From a checkpoint of a small mixture-of-experts model trained on Wikipedia: 5597 steps.
Below are experts of layer 3 (counted from 0) of a mixture-of-experts language model. Rows are named down (a neuron's output weights, with its number) and show model dimensions 0-95. Each number is 500 + 50 x the weight over its row's rms, rounded and kept within 0 to 999. Numbers have three digits each.
Before each expert's rows: a language model's description of what the expert responds to. This comes from a sample of Wikipedia text that the model never trained on.

# expert 16
Early word-internal pieces. Word-internal pieces just after a first letter or short opening, often after C or c, as in cal-end-ar, c-ount-ry, Cam-b-ridge.
down0:500558467500522553455492474466504459551444566428536608426477481567539589485435531495554491541512514584452477374490475507465518458496528562431465488520449463465510611524528470523466481465514480518399532524635386508530469543495547541440442447510515506445388460465456489441561469600504455465
down1:495463452541441517552562532596525536524548488548547534383524560572571603538458522421526537563614464584412557458476539538490504455489396576488460556506478458457514548501528478551430492491474504513581514559430550461435543520557535447495471378505517481533491417463506487448496470509436522564
down2:418412474582512442503520485475485601497453472522471442491432580551493521522523494485476474424453511493528565522446638603566529497549466539488546442446490490589439502514404509399524488422488473539430453451600547558441511489421526510503512500430488541490550446463473423570494465541588511469
down3:491459507438577421507483522572468494461593525516444541566409562535501539496451473515432495446428427550544518433582492497457628392477525549539543479432559446516572513511490457479505423487497614508420535535436549498510519450479502426537488493542547457463409494586444477442496543436454529547
down4:556501492504506422411501466444475503474400468509571527496547538508537503564467484600484503523468476553457494420426498548410396470546453499503585539565551443434551511567501451468503445435438462607567468566474480502475519582535439608529500479443559582524497441472527530474503564447525566413
down5:568531532548484500600400519469423532538553421459627520483434546428480468508532513551447442599518475496543526426566522459479507511536581459540511492430497523476446537586511469553420509554462442454553529527490470497558470497435472563453512477438569573476481481440461449379502587430474552527
down6:531538502587469497516572529534464429400495462494484491484505489442464530548387588474503505429470545474520453538466501601401518535510479408583479527517409440545492482486474495509496379530513426573603456431543488468595631552463482492461518438423475509483453520536494510503535535506536525415
down7:486567523571482431447472466496491457557463503444555617508476490463496456445440517483498494505526535492428518453561512397503546445504514496544625508430597579531499530533480422569517396513539430515464528505435447474601511477602451450461513523567464551528520537586525445508599505484425441444
down8:416510429487536500560538494487455434561458396552510563497502514466484526575571478492539487473540471517521423464568360431482530553514444442541550455517483615534477560471495421539443400423506502620472466462500515519539468522476549436430542525505548411487488534544446481516502492476484540629
down9:473491446521516509508539547490541458564488468486441428423522490469488556408582477506489526498474499649428411560546516582568555417513524506556438445553534470501505443405504475516450555473483494554538487498530448435489541391527396471589432510461533498525530486575469496525620489418542538535
down10:502410549549410456521478518478474451582600528469478500497538494457474473502496558540552442497447532516472466536463490582574530466415376460523444444462422495537491555507476541606459456453538566491488473481489499492508429499461501688552511490500378547494468499486466494518542549509441601453
down11:516476561524443522538477538499455616547451531543475501476580480544516509495530516531568398502523482568447480428560549488376571521501558463459534535520505510491406495599523482473566488468579588464464557465381516549448595466474561478510539527565462478418567564483540594554567534529489463483
down12:534455548430522422442456419455522478495411482445590430488566514509468470526507547472578620459507447508548516630487561482459524421532438498452492522498425403503506501544458490532530473458507499560502584528444497502422389544417450497508492491407483532460532506459408538488490547464569547575
down13:527454540604528462491562538442516497471517497591450485465518503441430512497515452462525478343514452437446451453498473442569457474457455415436502512464445541609501570499538451401588558498490501517488445453524508487566561494526558495493457494437482438543524521633475513519516491495544496356
down14:540506450516516431464500464521490497537458584494455454570475529460536455561489544498580440545499497465475609458453446594501572407531430411492460450489416519513540529559569462491508448487563565434436466521528450477467614461465508459463553553357587525486501493440549532466445538454475481414
down15:435497486516508480481557490430466570507508506540561500481523586479479510478504451537467414577541613524475540494436463513502500514582499442592541396502518509478524526538500656581661429466453401578543533455555526534458479533491499512496420466534507537532490468503411507568435543515493559504

# expert 12
Abbreviation dots, number starts. Periods in abbreviations like U.S. and No., decimal points, and first digits of numbers or years like 19, 20, #80.
down0:498467516550473498444590536537476515523436497432470477493498557476485494584518464396425406509529411542505449482501411482595560434501441458431475523490582441406457505501491460442590465534467608450559521539460506523569484492408532506395515564507458439481536524525463428507621465499505496528
down1:477429507506582546507494507506451413446494451547532499544498624462533495423562600511577479431465491577518495465516571486515552452432492520436526440497473380508549442459360456468541473446473482450567491594571525533481457475486611470552517494413455446527526452523540559477543456521533527474
down2:502560517486442620533464554432425461505559461552470466545403524366484508456529541552490403504556452450464505525414545589419596474461480447454562478501473493530444526501456523496616490603469424485493467558487503494570581471485505435529515537449445495509522504510522580506465502469602497473
down3:498528488501548469533582557415511393453460537581429523537509456600620488551482536461536479494465467500549492431527530382562514435415510520473493516537438515469542435470546539492421437463423552401527523499362532497486472496477462498461521557496460523492476436419493528430452404461472464484
down4:566464482606525431428467462512478476506549562493505431525485547470530565458466471523526518472509423470563454625503499506466488455486591473539486502385596429535573573508493439515502514496484588536508485572465530469576463479443421459590511568528548477470591562417496460536462604504532490581
down5:423559550560567565465496525576415494551439604479570378500507570501431417526497515466491530442479468575543572436523531566454447500492520507536568480501508552475516412489496539525503474543428548495508494512473499518501499514388495567434534512529584485476538463531479531505485516383638553418
down6:446447544530543552474515541436472546529406464504421518418506468531472542497585417541542553478513470515518509466487530479592478448560490492452557513515542479600628490579531469487436465549500521446568433473463589518485535428495476606434507478446451570434496517496563436422559525546434590443
down7:570476476554483467465542508470403508519451615399381480481606521594552479461426463495549496538448532401486572447489575349446511493497484555510478442520471497449489476537434494517511495601527434539518472517466442573473471510541435494479475434499500442562559422487472506517437547518516477542
down8:524501460540503485418407480557577554537447591541572592524544468513534529493578448462535579471553509496530445495432511577489425486452507560579420505447457439510544498532567486493536429469503491569461550496594472438530375530511492514531582499559509501558499524632538406437490484536505493463
down9:521540458510452612539627527531459580542442555529580471493609427431391465449502522428450546489483501404628490491453526502474541564568475467427493501511539500587445472517470461474546494530491524495555510489566500524551469455506527540466501529534581547554488521540453537598581456428542510483
down10:575499483526552455408454527629526446517435490428494563516446511521518540582416488460498500462526465450408517477466506530433498481529549491499538484474403487491451471530423571463481514437566462560438558427364582458501534412524521497488565512556540541557440458574415500598511507472517538484
down11:455552603573528454430520520386633444508502568514446528487516462410493539512543434479591499499445511500440477534461466515409494508433474465465552501515502483525492506554428511507497519548446549498553423398509427575533520417409413546502488550495486516473424424454409486582519451503526524472
down12:479520401514520504530516512516435480527490517467529432497562500420611502557429546487431404469445496521569579523484528427531512528419513413409466574473493515472493554469482517427508560524510510520494535632528389454540473471443432463542507501488535507361573527480451508451544552424484421530
down13:476462424556530535448479572543536544445521510515511556580575499539501456507571462398453472460491504463472473430488521509416505488551528425487574493485387504534488471472469499391481616471454509444521540516513494499470466422463483492430505544536523507519566487494388442559483345458572521617
down14:517583534450450543450509582481416419495438464539454497428466546511569522463497551406337426534451484542614417513490573459434478451572440460523528505463560553539591495522469540467509527551495487504570618464479540556587545507505526504500564526505516509465559508507426493511510464437492516519
down15:484523580475551538535481478461431465547516400538578427466375524479482547444566484450433493433538479594493490598448450507377452521444569408569536507441481457451446532522422507558443518521463518567525518534492546482495550491449496438538447491569571407524523571497452560501482481447508529453

# expert 7
Digits in numbers. Digit groups inside longer numbers, often after a decimal point or in table cells, such as 0.30, 11:00, −34.99%.
down0:580451511460529411531497397531487487432424559503507533500429560545547498453508491469408522550595507450576445496550492396530504494520524550593516476455565532484512487474370429574413556503425501504463411462577519443471565433470511431465574426459568487483523508490496507482481520535535467571
down1:519522508591422547497499536522448486457410546483503485488553516550420536602450489417507500516527570476503569458486494503537449431408433424571513554489490473485591533518501489480539493558497450505480556519472476458535542480483673485460418467558561514400457470395484511499558398521494528586
down2:464441526498470517417457535450501391435526513552513447451480495541647563482512518531457490567464438427559366503490477582576493546458421528505550415520484545459501501598537522457478482601488514575557461520482486492481522546516562549540463489418496504560519485475408546518492512444420404511
down3:512468541518477454421601534503456453496492501594540451456519612451483498481469546554451476406383537422513539499445470474494541542552537479437510523458547505379478531518466479536531519451525516515616580515533366520469573553569553507498516522497556598524523487446485488503585559599500480517
down4:514524482510499465517582469535388438496396519552518489537551488478439410516514491529470382452439527453499500465390557616498402468544576434479518489476545516452530453443473468422417439532506536574497622461563507517547577573548614487480475508503530488460502483541540433520475499543509479495
down5:503470495510573454466557356552573510490539455534462494523504499502427552537479555492499515532505507483526596443471484411460568569493476407558538510545570547568518430527534420670532515447518520473364394485549573487488488563505453500437540458458472521552491500479489574492478495485503560510
down6:589461529444531514518569457489457443360421457539495581519502571498419462469478492537452446449496524505536496522430512565559516557556550466564522567436446477470419544505499441431476444528514553390499495430611463567451541428469528499547539464476556522516508439561579422510512552506560448540
down7:422507489522495477490532528512561606536502404559548454581496518409393501466499441445514532508518543536443612455540440483472509486517535476590452507588515502485542486464526488527458484518569518461516681431520431551502405462415528435492497474546457448587532433530450491460444493528504474472
down8:425493437596628521504487532488522545627440521498550558510512525428503587566533484572557539533545500506507439412500536462557473517578554487465592460537552536545475488538456493472520492516499531425561429550530465453470506625554484546513486492479611571521474481504448554489563414484487476409
down9:493481522480400422396471450526505464490442528496542517585565552462446537543469543392479443466562554444465442539518472441454512564460492468480507352522460424449490496496472450451499539457431466469505499481519569494521644493510569548469490541505479378530419435418493450549495454511490454519
down10:517541514546522473564467462605472464397473536566478458421494460515493404508533563591489434475427441493531495416488465472548453513544528468440547482507484494343478532484476438500450497477572539465554588472524394555490515501438484571545527536403470534408465468597454452447496514557490522465
down11:461437500512478443549436470508453623479496468452511501475561500436483584471553499418520573500587597488551439519630512521570576544450507597534487526498569498506532567510545508477499532500511488524392544534490494475478522605578539508504533479557569520451472453524487479468458540367397447506
down12:459471554520452494486561531554500470583486554561600444465490409436526467430502526491519545498508472434435491432424443590460532436508492517403467481456577488485497533454445553414453508458522556531566436517532548474487501410482609446553523534501523514508443500572588393491561536543536568411
down13:485546578481483573508384507499528485576401513504498501493466501529528503490428458501518512544490527473463464485508504417540491458442474547549603474535461473470480547452501515529443509387559462477476434528543520435519495371501569636621509567590429527499479543551543492484542444607508566557
down14:532507513467458524501454490501504449446437429571569479491539544620514559521467476520460497531580604450500459496406525471557601501492553546623560431438509482498545571479474456468485498514648523567471499494518540472526491428510528526516486554503498592548518503486416542535565392473517409560
down15:522580577485588421479436521475512411529410498506435535497454412526513461517501493462507515502500468510549505523496524511540441395440558465468567572453479510451531491525491557580513443516409509472488562487602452525447545430504572541389446368564491481491405492484575395464514522500529470510

# expert 62
Opening brackets and urr. Opening parentheses before years or ages, e.g. (age 62), plus mid-word pieces like urr, ep, st in Durrës, surrendered, Independent.
down0:546554517593504521481498407484550507490480511494446537535514505473520527394510541544426500443467464485494461543505558458374412524578599505609518436599526556478545527531484566488529578540506514531477540498536590573579502542459496532510566514377501576521487536516514430428428529487509453591
down1:528520525449500548530534544507463486519537525476527498506482541564582433408467601507565474549559508529595430467553551552450507489499432497495440477513427529575485475484592447437533407551439438442513515528474610501575461523538506495516372581524565513545462467533475600520591502496572487415
down2:576611487464426493512470529527415388419504517395452501483468515490514518476508490501485547528448562421468603458552471523536454479513458445448521552552513469585510426574559415591544513525485580523522540455483460507468596480580493521494533477524445446511481398539596588443455497448483478513
down3:528534568513549588604552521496451542491503539496571584580514565509554632548514445492483521545498587426456595536535528549474437614417528479560558507514392537518416557459473539547438500530514546417532547453509500494431502526535503559550497557440468486529472542514494486496502515548487584426
down4:430482464433391500483481512464487517624491507555568468491507475547407520455535580561571547546584455468462490538500559465490469507506524455577433538491500465531498458548489525412583454584532445451567389525572455559584520497542504495525474493556404500587480432533488485523447584480445558450
down5:496449506546416500436476462437445489544491464431550479537600454453479542545505423515441520455528512586541449475474467473505451472479504504610490487536424455593541559536424422501526413492464490480469657403498509459524487551513580511422485393520535544484446553463490459542490397516517548539
down6:540545451575496514507496441526533457514520479473479503533509461459524526509578507474502620454494524439519597492530445428533438407476488524515514511514500554482477619466594419482471529492475536610552457452498539563489410478509440474513381399495531546593492568535509475493604626507509517569
down7:526561457446568426506553454506507430465548528516461479509559412481504603517524468542572531407524464467452395621510518560586535509526486496527429488519468596521521510441479516532601439399556496572550427567456532523493444536488503494518498502525487459511471527467446569519382581533455576495
down8:432473438514442467563539552440359560474469471505509443501425454505564541522522517461536471473491521558520467555496518537475486518551487406480444477536580476536545485555544564428479523524473554452456410432532534624614620498543425558525493596502571548565534490551510511421471523482500534478
down9:574494541461419457519386453464621459528478586535498537587402522465545549465541465514452483455553514509447450533456466484497431498562511420559491571553488508559426526479435460491468521505481480519610574508524586588489547535572469494475491486412487497522440569522520457467475430443469382500
down10:546533474525434518375482433494547547518433533532453428534489486482552462502510530498408493541483522467455565482589474582477404536290507484470604497479498459448484478510521480467494554533451586431438487521529552407543498459546440491460502539549476529513390523580503475508556508490510521477
down11:474550533445430502568539525486503430601518530507513464535474568458464540445518498474536586590486524526415567471588556514582442569475466459592495618500553476551491482464468491494520476594512452483510457489524440557458519418555515447601473485549452532492450515570545447517536552616496605529
down12:507521452547512523500495471620438505508593480443560506600505473489495535498483421527636518531514540415481380438544485544553491571467504503451400503516479509511530464455487525520468432563412514450584473474529478409492546552534532538506479446659562505498462503549485512539530425535573500553
down13:528431545506492515482539417489414495534470524553562548446402549539462524432612453494526520488514564567477602565378498508609460525502368479542472577575516557496429498513510412458438532528496543463568505527555524425452544482521557455539525463473432510504519442519524434477508571462552485507
down14:462487483470549471557471569487504537506494521519574576537472554457400429548496584515485428429498564503442534501425541453479607668494633485444523460617516586463466490596528495551523577482517433475520464459491453529483506518392493511550492509550488476492555522515519491550474498523428534494
down15:588441482434471463466563549553499376442522534475425494368543542484499510493507462472470508419471438587432490532408603502476565390571398470469547554536500486518513485545473523538520471465472522511517487484514562514462545463469471494530430503560502521635544537533463547483518537476495400579

# expert 48
Year and number endings. Final digits of years and numbers after 19 or 20, as in 1036, 1962, 2009, and in coordinates or table values.
down0:482468444468510480516403427496481436601484440407442534411441490547443505492569528512563483511489538605480461484533487566528562477455480564553462489484574395611581436455423470584469497572541573470583501516503495473523412487530440499516460461478438545547495536522537481492454577472443570518
down1:537441544452516504457522485420488541407480476479413402437542483493420504494462405449486602431486564518462575447475527409557520493559470510476487504585491452435521512541590494532502460428528496532477549446440504577538481514476446566544590570358454470502513469556504530457513506397444516484
down2:516552505456521538517544487512510542470531452513486396516503547468563596568438488485416574414563546525429496518497563509571471509589528524412562449522378533501512495471526587427525520491648493519475483461588564541526611435509470457494495499456574465575564519496505542451515557526536539543
down3:460475523470576464509455562482481498557519476419447557495411392518558538494547579399622542432453508428450442523532403480598544521455449559420461447555410480563464494573490495484459522578514454500527490521467443518453483434525541506516451445557536544506511577483432529544512462422550459496
down4:564482499438489506459522464533553517418600484506477500427451605534518506548441510453414579358478494483414449435531460495564510536589530550510602544499451582507431479514536607419474560532525485541462492433487575543567499546551491491436497565525490483537460560557477547441519511529519517569
down5:518500480601536469482505525585462489446433550532515529492487482505380515557538423535535406449403584505580498405500483492489397448503400461549512494433508475460515494468444373504491481470430527507545642455511502456584512554490454502508504527477419495445559469522537428497461505577477458498
down6:552465473440504476594481443496555515429572497441500516501539498500562439507418576441542471488502403458468464498524499479556531484554478527457493459569494505443542433548428505452529504440446426577549461449481543493564518593536536485605524516589592615541528550604468508461485570556565572535
down7:535549476561576495442470512639491563466458566597511509563444508450487479513575386484539554466483561466495493519481538568417454448510377511571457482465510417447532460420493457416489528492509516463498531510548487478499472484481521428569553472562412522475526431488502380514521442607529505478
down8:558527457418492487457518535534541517491520548623592493531509492466543614382535495466512533444521452519526579563551440476596571531437488542491490535471556441396573578535393451503489496448393523458564458542574541545527494542457561495552536461552533483479550488523515440465523480540519483574
down9:439499459442533453472423561412580476432460501509524552460395493500636556456520540477520454546538581447544508508548549431467498494543426627485609453490482536464480500441433496455476510511482494523430505487519576515480495485521473474465593588461592484463486446515445402432515537542453547461
down10:491491461577503469455473504541473516475440525503467512486478485502381468524557409538505414490421583506613479428496507522495389421493401448567529492411503465419506497495469435477450435483409557510583627464498457479543517523477491552507513530454410530480530429543570444471452527576487447492
down11:515513491529466471482540565474514484347474463469531464452468423482546501453505437476418406487444662451591452501516440404480518501479433500526487426524470509489508488504430363507434484405547548549573498558476464505489474462527394473549498561486449472448501531542571432489484456491508518508
down12:477533515531614442448549519523523568450523478535528402450478517461446478454410506504513480474508578497476479542570502470481458498513423490534488533476436530516512509494542423659590395452592487450377500420544442433474560500507507613548568465496465432460477473500444452517504458457527456508
down13:438406479462495525472490454551533479445474470479510433476453589461517624524473534465571536426500557491426531493514492464571539535590545513435551529566506540467555445552473572487510513552576498556522553416522629586584522524548458480475566465513474568622558540560419484521519456506505531489
down14:565561524495491509531448534556513557556509459413448488565530453434477488462386555484465525462471529534509521459513550417465526423524523403550388482519432468528558573470488447398494575499543525467418469512502589482493535532510486542510475602404572498504565475522596573604511487421511486522
down15:483528494484504453462436552588494489572514548547509431527564401623422549458438532517506426520441516503574545545499569475532508451566432556471463498548467462439599530520571447460490517462433551563506515420491437508457491518473573562503534642393468500554479494502505583524514531443472452522

# expert 14
Mid-word after st/sh/b. Word-internal pieces following short onsets like st, sh, b, e.g. st-ain, st-ill, st-ations, sh-ot, prob-able.
down0:511480510460535511448578433485504560521452527452524636652497539504470423513502546464557489535473572475475547496550620554586635535436508588508483511544466426431470572489530506460551438567459457510570447499571563511475477459468464495554567513435452539468517446499530534476488485506565486520
down1:482480520471434604610524622475477527516549440512474552505445534436458525439537509535553514548394513503499469579509448516501483452538465523499592477498500614503541443540475505497434470548585538555447408462513463476467509486574561431463512453419412552466577493529506502542467460370513558542
down2:468582460530465466482488485550465502505517540524467498602503501511440476423463550487594543481486439507417567504512496560450619433469482408478501525538444422541613540489539439450615477509440487508450421493437511446540495562505453528507498539488485495424457390490492566471582604504504435415
down3:547482457506524426500545461510484525482442599565518487537421582488541540515466462552453517419546554526459572576500562511400439517461511473553408442530526526433544522549503544535449556416564468539524476513599511485517548512458483431390456530537413600553467437469444467569460461416450522473
down4:554550526472513578589459425498552472425494458503404468579512563568452524514468478551507481460580458555449530474524577440477564500463597499438506560481579536570411488532504450483525518510539478495409417551460570523474540510562538458522546498464591492453502458554535592384474452467424443525
down5:489521532544524530491487538502524457491449431425566570532458501381488576501549408548470394545512440499459408510469443488476543616489435488519541475478517471483495518523420442658491519472556517459545533446452536474474502456478499547508636528485492556419548559508552557513480411470575508534
down6:456448498548536538653496489491492399486461545535536393534457482514530614478474502562502498499479493494504505429588561451470439475453555391539523524410469511516499490428542512456439447430546428430444521534486465512534491601475559519501578457541404546533464474537490476400444493450541562503
down7:436544443594530476513454403557483456502527609463486497538514521481486523490593509487507437561539498422533471552499516501538632466481504420519535434482485563510518526478492480439361462533454465499481553429490545565480500409483532496520513605403527470470542437438377471508546449513480561577
down8:500600456477580592504527578489490511409450569484470556542493393479482573444508480554437522518497463396480462476520569458544508470529472488438548446442510447554585530508503516382494473558466515503460507495543431606560406421528442527476542488486536483519498475506512479419445520535529634563
down9:479540385545530456572469468552513502504442353566397502506520527468525550569511488545441459537544530524427458448514489430502485563513450510527464436511550505480414455527510565475395560505450518440447522468508434572468527591489532522462505551518394478503470538491447486424453525429414487605
down10:520455564525478532441437483503528432526418625458548519533557484475505430471509471487502555491545493506478509441363423427481580568555526488494494490509480411448435523487444498463509559422473423553620572474479434544468518510622493534541511541562494516499547395526461518507433472498484408547
down11:531477445477484441478444472548515504558384554509548525384456433456490498489501493527471522417428426548577471456429434470495573485471587528527538565466457609394561509456513485504554541480520456519491455504521501515526463583490404500503456370452522415433578571524486535525514529481443440468
down12:495446513497497495477479525472614544507408546470457575539612501585524475449605474492575464568518482522437547538579521472529501477482447442476566411508585473508537421586421544451550434508584600490538466569533553489508520476475444470572465476558520512577475497533541457430443512410540492498
down13:416456539566439490490499550470400526441501493514535539497497580554493508464479407568483506462447507565604552464499493590547393430554464502486531504522589493579529471488407448481468589542516511502568566600509489492471474436516500452446453481454455530461424612487440401502483485465584474488
down14:501467502526570449427517479507570496545534509480539569525482603481580498575525549419510490493493603508453574446513493503590501473487496483481454535478498576470503599471486535567570414527507478529476507499524514493576443469553512415557536509348373428564529475395573550517522488558501548545
down15:449473503552415498453594454472427473516435549486506496483447480454487510467536459509548546425509561507508574504433547573405559544486594546548493555369451619522500464493564528486511480523562466414516514567510487483511479503543504490386562507570503526410513507554511528599471484499454534373

# expert 6
Spaces and mid-word pieces. Bare space tokens before numbers in tables and ratings, plus inner pieces like eng in wavelength, arg in largely, ong in strongly.
down0:498499510517497471466460511461477559396479503511483499483480530614439537489540545489492505479523477470521597411477544459553503479438443461406577531486519432507431492449488538532550490411471515407484558469490501505529512404424382444437520427502478564518462643484502490463480565473421362468
down1:510408450521424412515492462496524555597425424495511519551510524528552573410486461458426501511628571584532523523518439491591434474515638404497542528549583503572498537419411533483565514542484526497521436535502513440486531516456454464482489471465484499502524420472406497466465473521504462518
down2:513495554511446498495456442468472553567526496526483453558539441571470484538537464511504544411539579585604498480401447528468494501494618532547506531563509570525523483511440500502534473471493549495546522472442378530441577504503397541476381490498543490427534489501501454556552343484417527480
down3:536522461454537430533518544423529530452517547486465495490480503560441548498460508516527445476450541544495576440561564420502527411444413479493573591509405533481519487470458477533483520486558449486559531535583467572545448474430487501449436474457469436539486504509657567416533536496345463511
down4:447471536435415440529439469491476580478424554540555571614471488485542499485515555408464458501501515437417469350540555493500492511563537513395457522520496509550479537444512501499609431531473513525512631473500495430572476542433569499451530481432484498515485428480518490508426496550510515406
down5:495402496467493515482449478544447539487379495519431500508574522550520498571527444524562513505436498458535573568499430447387568450519497460530536477480525571539410614474432413505517469564526602500484529450444511593586482545515487461555529506501463552539542601483444439465486496598548479484
down6:383508497440516537522487501562514548470479463565509515544459458511434566507523547500563428429493492482486573373442505416522449486527539527390561490492549599453410512527498492521452544530523498498478530498553426594487479408418591474611472542519486451502505437577557513563551533506441565458
down7:496472492459500500510443588465571426434542549401597485511497497445506494443500476462641415566514437529481586410443600441495453577426538483537545642516490553506446486528474462561479487571518518509523482473414579530481470532520581495418468482484560514501519519554488440507484456494549481465
down8:618554406506499546500417488462488530495485443585481427492522489435548476501449489506456444466472427486478576472482518469475457541495442442432525501505459543467591582521472467504433431515487425571488478550468582523601508399554585535496544463444553527478538473476537398453422548513457408583
down9:545519550521515444505600545462506521488514624460488406512440443551562426498527570496586600471548544464451513518498438580495516511555544484531503467477426571436564455537503479512471474499476499491432634478521483377499506461600432536440531442529430565429550466518563478537533545513488492435
down10:445570461482460519506526531420535488555515542500600390568526559515592579430538496520530460491551505492488512568420490393543550503456553534544543534517437565484515547535511407440498538463502447421558491377537493460526438448544553555449489511526532430508437573597449525522478539508498603487
down11:485424489467566474535587483488540536523509553536512439475572571428574517468474452452461480520514564456508609356533505521477489571543449519564518436427502467479445598474471549496528536497509602558432474487479543513416506496488517434484527497639431459515466468428453504423481609462520540487
down12:474594547445526573498397509484550514499475370448457502542498477521496512479477418476423484507485499476472492518605492476504545484506478436437537485427573532487613479514450436532413450515573625404491450540439490572549528475576529537523525519489509386491605506477466548493437485528461436525
down13:559437545433627406477468511450531548505431487430539438515477509491493494449464414485534482454469575464465495442507455483507435492468559551608461442531549476497558478466470468463471404482514632439520551505522431459517544430510535549565524402416519507510519525423419486536556493567593542488
down14:415415579465532582523517558439437535445508554489509443518417418585472541488558466497524550561483447429516564546503519508549519487453454469552504492447453574567566622473490438474523484580488557544561582520439521513537498469639526508498577533392440519477517552453515508559550516520538507509
down15:516467457489524431514423456536428495530509457447410568483483421455481583515584559403503566545474525583467512449444501491472533468467479532414442556520489518547474446462537490499495516494555399588508495400534527521405569561480463434508522490574514518409518592516580486444496493527376449544

# expert 61
Consonant pieces after prefixes. Inner consonant pieces right after prefixes like im-, en-, ac- or sec-, such as im-b-ecile, en-ab-ling, A-ct-on, plus word-start pro.
down0:464487480498372600462519439486505542443458520439535445393409569503475444455486574474478472540452467481553522475490532450533509404474340607462570448502488440559482490453565495576472448478513500541510550477534438493522409475422527538514508539429449482497522565494480490461471575501555567477
down1:524433459538489542539499608520524567447476423527506469482521449483498501471585516506412422501480501524457379555551515531517509489511425450480539492507441546505449396519503548488436534469491486461483434519487597572435624518445517551557482468546555490447456631602459542530495526420426557536
down2:621504543469510480602503475517508455491507518577543420479548500442449406488521494501531430537482536499471503636477459453599500533498484450537568582530479466559519475543421443433413488517455580508516467513440574564486497445630409515519471559449574502458555453485474543502489537488488450412
down3:457484502454492608467572493497476567555492427448594501416466640509480564514536530494443438570443548495472505455467484464555497448491487540475546425500514440565502520421496463444464448613398452527503485593477546555462601551448476496454527481400496463473477566540580518456520552502502556469
down4:468488435589571532493527528475488506478404442457542567554475417446509575489531535498504441560512543486430497445600434457557503497626446547553436528503526507489551472526545500565483565466482472523657510459583541548509620485541413456459405572509446505490527498497488481497492571514458474518
down5:516411502496403448555428447589545462511577513409461401524552476435491515456493472494444539465542510451524535571543607439534526513555437471503576508484542481538527452403434444546530532504540475535504424457354564559504413486566571470501521422492452521523538531557517529525524459550537535509
down6:435536509443515494459460551494526469474406496522497512553550476552621414447528522493579498459518503499520590512543552416518522403417442519597464529510554481534547498506406502509486454472610478509498428472475502418540404527540559615601421543510521526543471501556497554566563533460527529547
down7:595509473567530597431434525449397550488475446502447473438561482449415566585408501521491533511481574604539486499535468543507544575474403517482527492594526477477498449512514509435495471458546552448572482505461600518583438494585507494551423479518525478483468578515488575457521432460553501555
down8:499563566486466549427516525535471484492517558517547502493395491487515511515494513464469512387495485507441613421478549510508485538479588537452531517451471489490404468497489545449566484505498597504481472552485417446470459407478437600481505513387418517530510490496430475532469625604559581588
down9:551471383473508508470478452436407444570457491461548415573506575505565542445586505446496470428407543542480404538483557479408530587495484389541461468561487434497522502557477503450565502507513462517390505558475522555544501537473503444362501529473497520515475422542474449439526492484499464504
down10:417491508461417488403436434571512450391501506578444517543429416503553479487529453471446491496529472430377525481534537431537527522526490502508555584488466468523489513403474518450537373518492593436482490492465559476491605535520561474563496509542552535558499542573552523537480476490489568598
down11:484563504453597474472530564552430506526585441495525455349474525596514404516472453472477609477519528499575441552474451482492498475569455468445542503509525480474537491530449520536495470463414605549438410425560514527510512528478500533366559509510441533554485472482500495487469387538451456508
down12:405502530534517519563433462577535507426478379626468436545503470515416505560543589585442485598524529447537444395552527554556457484537586523437524430412507518485379450479508448513462479493499505484496512502481507461544560496475480547428496403447517520468487479410534458522473483498504482472
down13:453566561549491544525556487452478501553479570552568477404465468436532534517461468554447465563501531477469505649362380546559535536486529542537502536518576499537512409506477472485471525457530530504581524428358461541509469573444480524495452602504498491512447493532530502467541431539557510524
down14:525476504480442619531632594489470512551467530477492495421544533493526586468412521414480455519523485451491551527450449606513490494568608492479591517592510478527521503499446490579557502537487598586494539550501485510531545475583494625478542543538484495611536512490434531502512472534529457515
down15:500564544510537480491529546496485500534482492561547465578526470533512433560469476517640469557510518528468449561528549557474510402458421531490494453476428551420457448488520524544575491484421524499453422505494572500488451615643552546552500524528413569459518608550502545574546516448537535560